Experts of a small language model.
Size: width 192, vocabulary 2048.
Experts: 4 picks a token, a softmax router.
Below are experts of layer 3 (counted from 0) of a mixture-of-experts language model. Rows are named up (a neuron's input weights, with its number), down (a neuron's output weights, with its number) and show model dimensions 0-191. Each number is 128 + 32 x the weight over its row's rms, rounded and kept within 0 to 255. Numbers have three digits each.
Before each expert's rows: "gets" lists some tokens that make up at least twice as much of what it gets as of all text. This comes from a sample of Wikipedia text that the model never trained on. Tokens count by the router's weight.

# expert 117
gets: " 19", " 18", " 1", " 2", "2", " 17"
up0:206126162063057145127133104142119171130135141153118128084170177153154174094159127169166141146165116086124140113128182149143169175115153187132084143131129128129133091143121147079137119153102078130138169134091134148141131111089149158113125110138112147108112105141120141098114122119122173051092086103170085133131048124153112121080158123126149138176157206173101156150163075138167061092130152112123116174145131097169219139094097114111092130063130132152109161120187141128148113153153165147131124111110147118106131171128063091163133075149184141077105094025142063103122116080092143119
down0:118099164150085156122160133146142149155038079114166140084132130123138092105124127116116125114146099117147122138167099142158183168131155125116135140132133226140097176101180122121174150164100100183073108126068117179135186145097138089105106104111142138075117136187164124103093090091142144065111145146101136141167144196140131084120122107107095149087196117150080152118110131207122114147203126137145107170154144111164201137161135111091125122115130153115150040102109064087081072131125121116105162145179168072142131131076126087170161151067134119134136141157083115120112164079154117151
up1:118161148111136178086162117086165108164150122175190151112158111109211146152111143140087140103099132144083092148125077099086141121122165104117147170102183057130078116051099141144154096201159056104141149150127145109105134134071114133143124074171162116183189156090177153114131157142090116191109089088187125129136115079081129100161167203115131103134137125167116129124140187124126101148039090117121104152093152095150159122117108139129130126143113089173157169139157170157109134075082113153098144147132161144157121120108169120047130110163157105103159139116163130099159150069104168141
down1:157094124113192126106135095173142142121137167090112077151169153122121072186086177113128172153125114131133079103215135125109039054113102130160143146142115126096081126126181103115079147107098096119121122131179088154147101070129135083111179129130138096122085145138151054133130181163154136165119140108173102117111144139174111146156115110117139143107141141116113124107105100125151142122140098114159105080161128187119149089068129125157156159136214145087144158154185108080138115155151129109095241127209126085089130141096119104123141090167109165103109059152144149112056129141115167151
up2:091123162192172087065229136109143085143148147142192106083097118136152160124185111107121088135134082080138123149128087096125118175161164162151138141151201077141152136093139193076103148148155113125129147162153060130159150141087135112080167083098178126173096172149134160146154073117127116118170101108093150037159073101103160121077129120096125117089133144135159142095139147092101097089080109207155133095142106041116100129131164144169122152088094121073116128108190111127121108097136111129106116132059150090103131132143168091139135097171119125115148125133129137138174119151140166101
down2:157124168196202117127123069119134144147098108087145111155130033125074116145154127166100130166108147167113112093188124160158131137087151116142187169121165110166150120097129168168096116033118129154119080106080109155147121113169160125138141107120104102151124131134157128094131125134201165087107171109085106137120147116145119119127118121150160140133155134163138122088110103155151089112161141158165143106071159134090143138154107115126116099134089124110190076106113109075128119170092127086154212135199131112148069135093037105174159108146159052109096100160126180049158107172094128124
up3:102118150121147105154166109156148124109140125112190101124099127173102159081073116129168141159192174122143143119123188150121109152132114109129089133100089118206089134171125076123105104102189116143123153119128044124143125141092162067159089136166140120122133077153051127193130202201099152136115175114137181126132111143156096173156156089118038098097111148065116177127111119123130136131159105134112192108132182188163109206119131109090107113143115102137091130125105174077134115173093118139069095122121102134124147149135181114142142132177176127152101088153135106192115117079120164080
down3:128174107137098042121152127103116129110143149164176085157156139135095132204132039044094149107162139162096125141116113162101104099129095098133118124137130087135161181137155119113118125118103096083083092149093124130182105123063069102126120132057109126126152142092135081145139114134154117165114119126118109159165153163184137145120173118127100155135143139097091147151137119133079078117189152101180102093151149105057161130124077132107184166148120068183154152116178138152136104078114129183188118080097139170069153150136150135165153132181160177132182151131106085119067076099133187133
up4:100098203139102161132139114152052092084090122161070114156101106119115086134202104150057109167086116139144167180165124145094114131160041128127101092162083149220138152134118175090148084183085125139119132112139141098132119068152104120139132131176146132100121119144114148155160157144078104142127094156142202095109153130163116148202117138142148085127128134088060138156091090112175125092156156157123179166145122120090167119120145182163100205120089101113114146145113129159155165114171159101112110097113172138152115143154087067133169135068133181125145162164145116141099097122074112111
down4:060141163182134091110132108100110075057171124192144098102122133152104112169140135089094133117144189130143108113125108118115042188116109132052113110169158124165151124162173234123123061095100115182091104142216163160144112094162107117154142142114112169185092115131160133153089125110103135163154144115070119131147085126118130128155150150119132161097137152149106186155144089117078140083113133150141181109059140092129130054109124181137114135077067094105130168122179141131081143164144122150168118135154181127099174117118114118087118094104200123153124149128126125122131071134160132120
up5:118065142110053085129114105194131118113090085125123147081146120116091132160122113141183138191167087054083150133125179119202112122082101134153122145151113162128108117135146135065128152108112127072142133140153078116141175123099106123189083075148169122096118137128071129148111083162103157093072097152210147138094084123143125167153195090184128112115142129127054147128094171085110136159181157095157120136075131161169145133143133110131136133129115142198158118136187079165159114162133102140145138124129127065116117168130105079126126086159177151100152130121198058102171115101126102099
down5:106132134204089143135161131108142083094068077162187142097131131069101143125104143119132142143125097100149157139103118145135125157104060124141151152106164163101151149140145185116204211167107130111167156140113092153110161104109108129129103134139173142142130122120080054093112134118117103099141156107218137095058145183115143141107161132104052157108122152107087124175088109186141154153166150184110080131091167108181147128123095123097183111115082156125155139118162072110143117117077104148082098146180085090143149140171148126119081174139174086143077155161115091081069103132087164130
up6:165111127101184133121160166184129111146131076113126181064129116144121130137178141144121132111125148093172153141148195145114161167143111134125138128121064171125034204160125104137131100128098105138084135129108136098113082127112141151205192160159083109162140117110124095102115158112139067148149104134063163089202105118139166115137144157105113126089125203166145136166138085110112089075142137137163155136154096086147121155105126137090121129102168110167102196102090118187116096102086113112156126125124083050079091103134138092169112201120132076160166153124139092133081181082105183111
down6:105127142118132119115101130055070111113106102147093124151156170154058145147129071133125143150108130132159108148165159142073154107157076111135103106130108108118224117196083141157136139137155136112179122086117177130177090157093161132103143152154115117090129141165170127161055139143163133190159178126073120155114129160125125114208103111086125134103127130110155099160102195152141103096226200090170130149108161129110151114109073093085092113126153131111113122161066132144101106066164102188103127107171086162137139180077122080148094098135090104138094162131066124138164138130097141164
up7:094153157197124114125095140132147132104121165165154134151125146179127129097060122152178095088146123142099174141063164164128153110098150134157080095083143061141165142107127202153130114171152143163124164163053147131115155110127156112134148098105117175129125111063167185077103084115056141092167146143126098139132127093029148158092143140126084052201129096137078101124126194096120119101123180156117171141138158107152108169170119183128126191114115127117148099102098083091127087093138150131115094131092136158120151144117161143115088095067098119128134053134160150062116105126155128124
down7:120100169068163121100135162140137163146115148099134129090116106114117166128156102201082160173153134168106140139158122136132161153181164134123166129097101071147074115078108090076152097118097106085053188127094164133129165178139143149137083182102073105126067147162113120126113132163114104159125087086088164107060123179141105158075123070125182176154116173143137117048172101116114123179129137141116147120130064132176112178146112038124114096098151127157153106196143195106082168148107099135117108166092117153127098151156134096114132139131190121165110169083131140163109137154099129099
up8:099160113150164118120107162143125152134178172186092122130130168123139167094123093190105171185136094105175162142100106107133111133168155098128081064182110134147112135166143157142098113131110107083131161090129150046178099118121081136174098130133133151163073094140065163189127153173113144160099102147132105082100135255128113180150102120116101117144121125102110144180118102140155114162106120153100118102111169131160190125085104116140185149077102076134144151204117095124150139175128077179095148104085147057150133158144121117105144120132116132142164139116119145082155104107199164081
down8:108088127090142103117104121112098120127102152198106135108088173129130143115107089158092115079103143133147098119125156143090084091138157160134149080145140172170099121138146125154141102144198104075135161162187158113118053118110093082181140129099116157166161156162174156153153209191135090184108080096107107090106118089160073193147100135147095110086134185094104152145131150129092135128134174089165151107108127126188114094143094179151090088094126150142114100099067174172050155095086172153161150102139134170162140121159103103157139186068171114189106157079122166119152118137102135136
up9:055156116156084114092183116113107143139133058140094186093122148200155159142086127139166123140113154096189157106114152158139131183116112094127089094077155154100111111127184123177120153098176107110125117139127045138116103167093193113146102147110148125119218203143091120121116104109127110086111117095139107133154081139137109103212124107133086087152166102179146165147125142101171123087119099139166105134094081180186131124112172158073116088172136108142112107115144121146081185137107172133103171128141117134166125102177161131141144146205133140149151170136052077144100183138129106141
down9:122159166121123108070126142155157094116068102163144125137148148131147167154159065051072129154102152151125122147088105119107115046109081122136145131162117091201198105151182165113095183122132135082120140122108126110156144059103092122100159123094105127100078137082131114176134102118144173126123110059169140140136124079212181147098114111087129132122141090074123156141078145115097076102135148120140145137124159101110173153096152147096142164118123121139156208230076119146158149151099086127117134094100150183113075193144187097140100117117177109127115112124105151160096097115159163161
up10:129179115175110123136145105131141134155117164139146208158083146133131151145103106140155103150135113101118124104116129117114157138122094135134052170167132171165094100167127132133209145101116147101133147092148111134033104078105130034106117137134117121080104131135151147211115087113040123113166157110159094112156144109077169094156154092100092101105086076124062173155148139097191141183128130143128167180076108144125139152147000136145138141143163147119054129124136093127107172151110078142101123154142143119140161051132111140114126106187103155174145101116127112130127131139147111152
down10:096138116108119134074159129143127147120156122082092170161147070174113100156093109155088123094125114132124161092197134126103160136103153156180157118105083104143112167133144101081086127138094192102158072136150113154117138177084111113136149178141138175125137129072141114157140087151174162161126115148091160144117179091115160046119135110152129131108142069128206149159131094151139145231133132110105103116127127125126137125149160135123116077185129155101124000102125111126170150162130096147139082126039135162093095141173170093097123136110175093078139136096097138149185119095178131105

# expert 7
gets: " Roman", " 3", " 4", "w", " 1", " 2"
up36:100131076147113153055187083111101117152124090146205113171150118087141197104129118148145141124182133105097158175122163158168142128098164127166138169083160070140168138123147183073106132081098102084125130146122156108153204185103146110155114108145130138116145131086147115105115121095080145115151113100126126116121127104111134098177144158144213077138116115072132140137136183120149075102068153146100092105140145059191137151151147135088131094090137163125109154113197073148075114112100163118133130152054075164155143107151100090123128127190105077100120147110094127124208189102135109141
down36:145099201125160163166076144146177171107140175123122129079059100094168081112087133107132130122155134127143096121127135075072129188215116119165122000135125106148096097147139117126111130156164182125122153088095112156148069086138146143114094137133110088082140170142135151101124171169166150101127091096133074075144116134116166133153057110214111117076114149125143101141128106129135141179140095145202180108107120140117102072158100136125114128126145159134139102158113154095137096158136179144135143113084150181164096121114123089136185109104176152115133159143152175086174086160093095115
up37:070182107104137178119094119166075102156128115101090100161096071078109091063144171117078126108188156145113211127188134128116120179146136090134127190157090148097147128142130157120171122137109168155139142095161151098156189114128099107136176111129091109124123096108163122124108035102114113107105099151087104118152115121133171166138136163106156108094162096112140093108132158142151099090156132129176135191152112073103187105159125122147106145098092165126149158142115105124113065067255161142141090146122176132121135111152095089177139130118122188125096138142166095112166175099115113096
down37:123060111104200111103108167156083114112102098118128121117114144180102106170134123170163130148074158099119121060086116155168090070105162134173110095200149159132131108166104113102097104115135112123109136158148164119094157055178151091163151140143123141127185156159041109118114138136127150134144125135162137193124091140118176062148115139179081088150090123091122116156153117146137145094130086037126121171121129138110102075154145106119122124166177183121167164106043161107109143109153157142148136071186107117203134169131059102154151117117091124138123113117069139141206148105139134128
up38:137150188158147110152156137146138102135135109129117146111160134110107126069125100110081111070156130129148103137066128154107111152103148140161150150126063128181152106133094144160108117123099157133153125150143126164128182160106133058107126196125155108115165216119116152160202197118086077122119097040109137156092125074126081115145093189092099121128148117143083147125100152112103099121129091201118041134124154080106121144105091135135149106133091130125123117145138113107124102127104128175147040110116136208165191227130106081084098159099105091118140182090150154098130129096091143153
down38:110160165191126082141138161098119166084147075103103099094097108126172142106189102094094134088167150113122101142135145160111076079161029113129103183152078117183139116182171104140157086151130105155112148089171106153117095151150148127147117139124143172187174143097093082074125185088135115161046159149165102102124165157098127139175094111065146142148119168133148115126119163117146113130138114142142098149065135146110061138074095118169125105161149155116214172200142129167132152132130101123067141148161146094173167117132073115114130149095188066095143110095126116111147121134157150107
up39:104151132176123115080130127081095092139147120117146120123100140120119142134124091162132133105114132119121100130126130122130093142118111043134125178105070151101129114138199190132147111189181192085126121102112112107157156104126127137140156085154155057065199141086119103178101110173127104086106152149212123225164131114132146167153126186107111143079172122132121115091081159106192149122169132124169129084125122067120069156202075106044130163100059098153165154138108178079148143115118149168167145124133137102098157148121088109163129184099104131106132159152139097126077139109123113116
down39:072165157160158138122145071158140089090161149124122115174110169171111120199122158156148109117134122137069084141082096148108110109160162121066147102184156150111184144177117130110112227079176108108082106149116174151150158116051137117159148179120161073122143071099145053140088087149126175096101106109117139126118093143121164108069108109099160155080126091107116102122130166078185116098118124108119152161130142144149182119081129168129152076122120171056136158115130144095112079143152110210120089141149118123097115164088141149129077169146140094070191126152148151104154117115099140128
up40:094162115151116121099174142127095087161086143135138127051146122206141161108117113145083094160201128085135125150128143091166149228137120116146104127120125133188073065141142109079121146164139066128132169112103143155106192148106145134134173162123153103159099158172109127154121123104189158181136127137174067125125127148116174126119125119144168114124094143085102168110166096153111145073134082199162170109104146085101152153096080130123117130140173125149126171144072153074104140158126144126055111178101184121083148114204148120121138134141175086173102097071119064178127134096119118151
down40:167093108148103115149099241124133164154145162132144178174147144169166144062135124133153089122140085131084141070143124148097147112084223102125179163056134097118134092160128114119067135124124155165121144184097062147139084165158117154139144102115079111123120111132132094156115122176132153168172102163085095165158104121148138169127148091115106118204144123153130123138117172172092146146116143071130089140175127151084092103144164065095132133108079143035145130119120145130154128117059153051114136160115178153127145149101120128098148174112190103125114101127164111109171111075117101091
up41:116200138139083108131158146122138136150157173131168165173155138092116097117133099119176087129127122096128172111119121189155139138048114101164118131103099180099181079125105112071167116136120163123098180106166128171147161128106085116152184127209183116084114124091102133167123055170121179080137111146116113193180057213198093127093072150159168130092171104104144127112076113086094118128053152119116138157113101136111119128123125133078116126164118131129120115109149188194157105109125111109169089111083129051088152138151149138114141137127111113116158140071184112114124135147161121142
down41:134079081139053128168131150109150115097168103138118162139153112080147072172127061109124131135059145059117107150100088067129123158142151133092158124130174178122090161132148149138097115126147115135147162116158127097166147151137138179105182149123117143107111144114182169090120073143088145186084111145151202087119145119123116150093162132167121128142087026124071069107112167116144182080104139166165129124061089077111113151132112183115142162103159163171143069136115150114171164113147137161147130121112181148140128150144181112131042098136180135082116080154109103087094142092132167135
up42:074123169172098168130158121155112152178125162124127163138126126119108122152100228114190129157133081103092099110115119086131151190126166163145150181101138175132108134141091080093135116163153137167118101161114141135084146148154073148125088145131120112127061095168166166173161097148147139124090127127135110154175127124156105160118147107062166134159132145116108112135085152128134103159126139162130148140072073148161210106146083102152105091182091112164184098109100161130077128106136118135060145135114178095083085166107214160187171102123157142124033086134130086167157141136154141071
down42:182119164166114189107173108133169161106166127139251060072162175125164192076146126156103108105093154169158132130079107127135123135118122108046150165148087143130128071147121109084130136163089164123096073127182143182137167123158111147131115105097111115117097147106153071113155098149085102095156163111113155129104119086118117133102088138139122134187133152121131161100156160094154157133115135144134127068083159139186039088116103135140149117086071117065127113120160174156100129158113123124137149120105174120141143057127150109087163135134108121136134080130105167102211152147105079089
up43:144113118189172135153102162091133185184086110147148146075095173135204140118116106179119183100165128127103103144117159098148087128135147127138107099118151156130125161180147137126126161083123148106087153139120124161116141119151117163120196139178157075162137185135116192164119134125104180073118140162148121121124123166139179165122030089104129106126105088143095180117103111115111096166113103112172102109099166134065097145124114115048113145106143060155121085168112169121116129144100121133099101034113136137086088070174129120142126115119087127160098141150125078227086112163191149143
down43:128145137166101084151102131139118049115141096114128117161140084119099163125149110104153121146173113142059171127152165111143144094150134162110117141126121068155120118118111136122134167126088113175114141154063075124144153094182114146114138159117116135089102141076115199159189109152147096052071025083161079189135193076110167112109201163135096130199160124099139161133083109182085103132125188122179190143117110131089114171111139114146131066088129152138135161094112161059129129108098063127157148138116108162115132164097170132125128153145143117103160132157185128106114144092145177105
up44:098108117110119127139130113154122201107158141155178119135160180162171074218098159141089139125145142136086122147120132115100155089117182053175128141148123111096109102128139169120129076122118111131147146056139160112119087133108093147127179125181125105080152093092131128139094165111167132120135135180152144147116123181101103089153107146092173090074115090143121146045111169108183124165084115123152157171084109102087084136165102134120136195157133109175147163132127193192117107118118133126181147197121061108131187162131100115117084160129104085126184175092162111180167188115136129076
down44:102131115035145134142108116152111170102130075127115095117149094097200119144146107165143144137178152121091058099138163172174104153178165121133133095121106114079169111130117106105159187113090142101104111111175112157082095112124202142101172080125198136124110105123160117128081102132180105122101148092148091119125091145128075162189149058133113196093049145117156120139123063202093143128136171113147099135118139090152120136107159106130149116072160157128129203108142070139142074096192122110126160167165110118101133099184181124141126143196140191121093144112130115128115133104101103142
up45:142097088178118147107169123135124099137122116166160128103028153155132128086104174065171074164154110126092156089097128135197173132159166113120163162140116153137145137103155102140130155116146051129129127155138081098149114126094120113151134125122144106153148167125103158109116045145154155155094118142117162082116101163125144088138114079149141039097135124129105093163099085167162110148089159086170179164123147214138098126152160255095086100146131151132144149146133133118113162171091111112076124136134101099070137153157136102123130112141145177102099144169122120195150153087132134135
down45:094144168077103135109177123181117154152155112172147133171148167169099172135113162133113108065166151163131150114073174138114094132112168173103151111117108148152100089120126188129130111151099112172109148170091069092166084107139122135094132144112148123120095133081137134162124164133100108125117144094131082105098100103110154118113104142035146046048145148125114205124107167131180133167151161175119211099110126117144118138127157102095145152092150080125177115112154163121111111094079124155073107072088078131134102126128119197104226091137108141120151132106185179138180109154152100075
up46:163140142162120070088138141073128193098144088137123092109089146113149136119142088127127169131119138130044074126086122147163148197164137130078120148147137132097142087183115117150242093173111128062096088163067109191098140110068147126134104098155112060142203131119140177134148119180112083138091130151118103097163140211098132106114092170126104120133147123161106122119103183112165158163138125151112123155090101163164142122144075189135137133111141116049131147137178096158114155102067149174076159083094134092135114124141133165100150148170084087136132146138119123124089118121175122127
down46:077104161133120123132120141101143115127128079117096155142085124131134178072240128114094129060125076156142133146127117138135100124174044155166091173158120069120131138149146141114113113142174116161097150163153114169166133062157080140130123125132182169139176103136103173090090096060110119153087088108174111113147138168131180154144120077122135152148135115122172175162106066168114100137149138114106118128119168118089098170108129134170129095128154076160092183186095140148114118128123054113159119172101129115163182078125118097027115201133102106134103195096105132101136155145134124094

# expert 3
gets: "m", "or", "ion", "it", "tion", "n"
up2:162131141095196100087111124107112099106142105167162149133111137104130129124164092168127114116106133157187111094131148094097185142167163166120165137116088098141131169187133138160139114109144179107127142034101161177098125155109095147115198154081045095153088059162169119122184147094148100161112105114105090070106135117113191153050115104084159122171058101155104110123125086105149111093139117116158122147151116118100145068156135190137125172114164120164121150139120124090166174089139075118172116144093194117197147181122117101165119093183137152113129144145185122139129164083148097102
down2:183071124134070070121113120115106106091130145107099143129152184087118154108085077146118105096129046141119144125126131213160096110132083198185123117065193111086109098138132126145151120140170111128127082128136139177082147176111173168137184159167134122143118137079120132122083160087108092120111125084105144141165120161117145162106071076122126120128119128146113100109122087156098157151121129115092117141130137143120099140038131126134141076156070143120153113117140143134203143113177109175170145076134110207088125191179164149086081169112171105184169131175133111097134157136115129200
up3:154135132110168161116115104176137130128098095202082104135119129137128111137096126075108131168139142164164085135070137141161169116161115117150200155151140128098204100138091133103082130134108094174187102119179103080126126107129161102123115143120070111129127103118148215156090127141108148106168132166118162090136058138207131137138132135127112107152096144123114179178164113105166099090122094124117128126105125162122140187092111123182154079082100089090172174179086114088142122118114109156091105093114147105129131156204134142142182055007118074109126114073159098149132158156119104151
down3:096165126103122124125174156127090189180155104162124080120146184124124162152121065074029132076126104117113119120193083193114113117149147130146133099112080162099095163101140121134108139075112106129141106130123163153107156159130066104070149115099075147059115205124151107141206138143138138159104189135115115189147141131150148129113165097125149081130129105134126139087162093106118094119125177091079106145122133104107077057113128155140121126071130173114152099128128123158160187113093223133201126127104170187146182110107144122148162119108131169113139122125115082144154127105148122202
up4:075188087102130110096152114101159109148102131130117111204175102135145207129089153104161103104092106118159085090097100121118176052079171116128133146137132146169096110097141178106157123081094136155142098138123120142041108107171183111192167169134126121127152169106167123159141105102120124107152111121138129132142164122104125122082145178116117179170132149129082153138161160111106094058136186157139126134144155115135099115076145097176102203127203165140154078077109112119156040151174097107119140110131144156151124170162136149103114137118071176105145099090127036090137166126132172113
down4:118107153148160121141075113113153141185091107079104197145155157179135120103072182149121121125138066142174133114167121154137141134101154091113069086085190116080071103179167103131187134088151141119114116139159147124046101123191074156123068117083157124167142143121112112146121196083149132122141145128154110109142126132132084128145148146185111134201136092114107148179157169135116116115091112174143091110153067139165169159136123087102135095189108131166139123158158097122162088134155075132096155113070098143081096092188071136120144137144128089184146154047115158149164124138078142117
up5:112132118066110146163171139104130110111106132117147179093168142175112180171043174150213110111106108129162141119139092137138119155102106134109145079143136138139020107110100111085170041135152149177088157155126157167152132142139146169143053142128176112149096106201110091138119137124129121156158106121187151099118088099123144127081076158102097137138169142086107087128149130137136111065122104163147150141178119137150166138150067100148121112131133124170084054105063161133046177143145158136107084141101162129168120134153137133152164158133149117130171116100157148163115138114099115038
down5:145096141121128154134109129152169144120168118147135088125101069135109094149177152187113115109131163141160173193051167093154143123069016107138119143161084099082101126153184118109082189141058143104169099118100120135141148096061155091111183117061120187179197166174116120138159117135190138112138156150131144124124099123159130125105119150067130105108138187195127124129103114102094114175122101092150093123111120159088143130064157086192128114110118119076105108169102188125113121162132140176158107121085156116160118105140130106148153134158095118154127160101121163147143082059153101109
up6:121111078107154114098147129136141216110136097174120129140098133147163124164218147156164158133112105088142113155087133136087146127099142160135111118151126127077099210137062103131167153133132180089126175123095154137129226092142089147123160102180198093179104086133116137092128126182137087158133098125130078118203147150142122119097192175153108134077149129091140091092083092116138151077126196078095133091143147127149120117143111104112123148161134143172108062108135126154105129164144160142124207122114098113173146107098158159025174102162124119124160159094146080102148130125112133141
down6:137087141112088153103093132124118156093134083141156093051076149146125128136126122115115150101100119093162056176119090154133137142099178118148107082180169117154161123139129128123078170148131177084152178147144121136126143141107091129115118087195133156138116081108132111115145111138109148179187118154161169145175060160140125076055160161143109100110153087130158096091073131190085127115127133110116178122134140096089080161075123120073093174138153157186106146151171137133117154117092158116110107133089143129146067156166130157114196054153083095070163122189134158094158190073097175113
up7:092168139127198178066148113157128143148158103205134168140115137186227109073185132149130166080109107118097101159145140178083135187105112068099126142159123131130097130115125090190151129133129127160141131149145128143102111146154111091123100115127100131138124090147158161183106126105120043105091168116064124106124163184094149112058110154142124104089115139120141170127138079107108138142095130121115086138111104126080072166114020176160159156112152098106172160174160132114160146111166151133138152058105101127155157128166127103104157118110068099133094134122126127169141122175072115197
down7:119105101143123114160178147084168086188133072190113205073179136144161150104090154117105111137116123157141163040091137133132114194143152127101159122140161120114142100119107073040130114095190133089145130118172199143122109120180135123069080154095127117114077091126154158143150113161138198120106156172140088093144097107093105145114159131137097147159109107148156079161146093158166086101094121134129119110118142113196097156128144129174111079073115201189147116173108148153098166159157115131155106097055147147146165080124115101168109124124122161180170097088122115121073125117099136121
up8:112183169159136082075137181145136152116183126173105154143128122132182095135139180155133094176081109122170099128131137100118142129130111082161129131157123153095164108093100152159138162106126128094102161127163159093123167158098105096152134096140111119106126129080146146088062034127132147067034107102140155115154059150109113100096119168181098148138136124143152029111132105094135154101094151092174170119099082135159113117137131125139080135098173095164163115125133163139048215158128113109213177168101130127119120130095149148135088134210108141101113090148141134144128151075107157164
down8:055150110177160107147079139089167135175057140114115143131118090124132088150142216120148115144100105133093148073129149065137138173129156105138162081154127145069068130159161139095109110121103106116086127108136130127133081194110198107165134168162079083110089143169099155169133168144136131185125121116126118146068143151106130111143115141106087134186172094101068128158221119133104125143157128071088112131147091158090138186192073135211140094129082149161087172157106165097127109128167114112111139180098138062104162111120126125094077148089105147124122117142118112100126125163080137130
up9:141165096079130147132153098119163170132171130088169133119106036138153180168112199027107093142134138175162096141137145096155134115135123146176152139206129118168162151128120115103052174087131076110125165111185132111087149139119187095063086138106134148106134097112099175167137143090090108150153085156117151101144099191122126110082128078095137104107078160097119099162117101031150130126098134112160144098137188093134121092101149144156135088113105108106140164185111141111136110176162114138106136137140159124177127163149133119201091128146141141095089086065134171131172087129135093114
down9:196106165173117111100138160126124095061131105105100146082112115126167151148147132159158129200143109127093124157096162111173158120153101107172134149120079137084078119062152092130151162112128159132162140194140179157137128146132092095109115134106131065099092113112148112151169154107133154142098113122076092142198098201074114078132161141163116107192093027113153109120162143154136141107112190145107151104139100099099137124055093054139121128158112176133128109016118114154167090127103156179162143188144173158154138123144156114069164121151119106166109149121151103115121116085145125111
up10:131142096077121122134195101078136200147120123145190127158122159128213135093109119128093108105140153102104101159078134126118122163136133151126149109172133169162066092154154121104109138147156118161044160151127140175140150115117172197163166189233099083127175101135134137082116148128108089128154070161092065101145173149170149130124112175154178117041122137186149099131155123100118089148132057148100166128089139143099136101102103119146126173179124125116158136172126135126156125163100187111119099140073119092140146087161142132110126104134062107122107063112126094118188108125151164129
down10:109118109185144089151129202129027155144161078141100174138163190096125143140126145070122121186114128149140114097151079179173110122128188153070165089133148074133123174127148132114081122104147134103128138091146114153057123196080104132073150128134072167136169167129132126148203149148151134150174098146109098152050071102117136151136180139157164082112115070118103080110146094117120075127187102089140143132171129104191108144131077141144096159105088165136106115177105129147129148138114186103118085129120155160178149134139105114138164066102082115139151146147112136084161140084105144140
up11:147148109123187141189132163126099141122078082062126110133083148184113161086122092097143183151151129061166124107116150131122114115089163145139097120092115191137129148176168151105135099072086123097073119142121153162110121112132171117072110183179095108150163170083165126168124146134142128076124142076103150107091166179159121151110128127177130116139130112085126199117095085114132131124235121166121169080098119130124142145078125135132159120080126187097146128131113150152179067162111187132131087146145108092112137110225078100133106120143121105070134099162109123128138167193083173164
down11:125127103186046086157111110199153093174172107108079193073122068133144167137156154092120147170136083147125132143171129151137130135146141112086111078150108097135122110097152191152144154111152166128182124120125140171089132124092119148123127108142114147158129110148104162176108085066139075047117104115091142108139126114101140107084142087112123161123125096155104162118125130114195115098101103129159179085210130126128173104132135089168167136132172159178126169171092115048128178155127092069121112134090113143096097162113063103127116119105105086123135153128106218127115117101190201113
up12:098132109117119126175098118144070158102180138119112075123059117236129195129053130135140148047137135171127133184129119106119155141187107138173151120085154095145082170086125131125116174126094211117108118160150153142102145131143155178135142131105110145153111138153140115103129041123133160149151061146163169110149061099122109126159145140163109115068147138144096088122131108074140117104136246120124141109160092159112117135119112117120120076174135090107096123119108144150100197144121186142185115069168116086136147082091143159108106144119126120095071118186122123130137152129105138096
down12:158089093096146097112139200121138085133065092146093168144156098165151060159164153157081125156106143136099107120130200164153138197141121180149158074131074112129143119082168080129044136114088147110134167131131077128153174130130180116144161074069190092151102080111120144179159159096122130177106119115087176155148089133132128127104132129082150055131145141121145150156132192144149138145163153139151070119109130101125133191094112055136126132120096118035108083147170139097101145107172110096135095136143178143114149119115157075121133145107131108170139152090140147078150076102161160109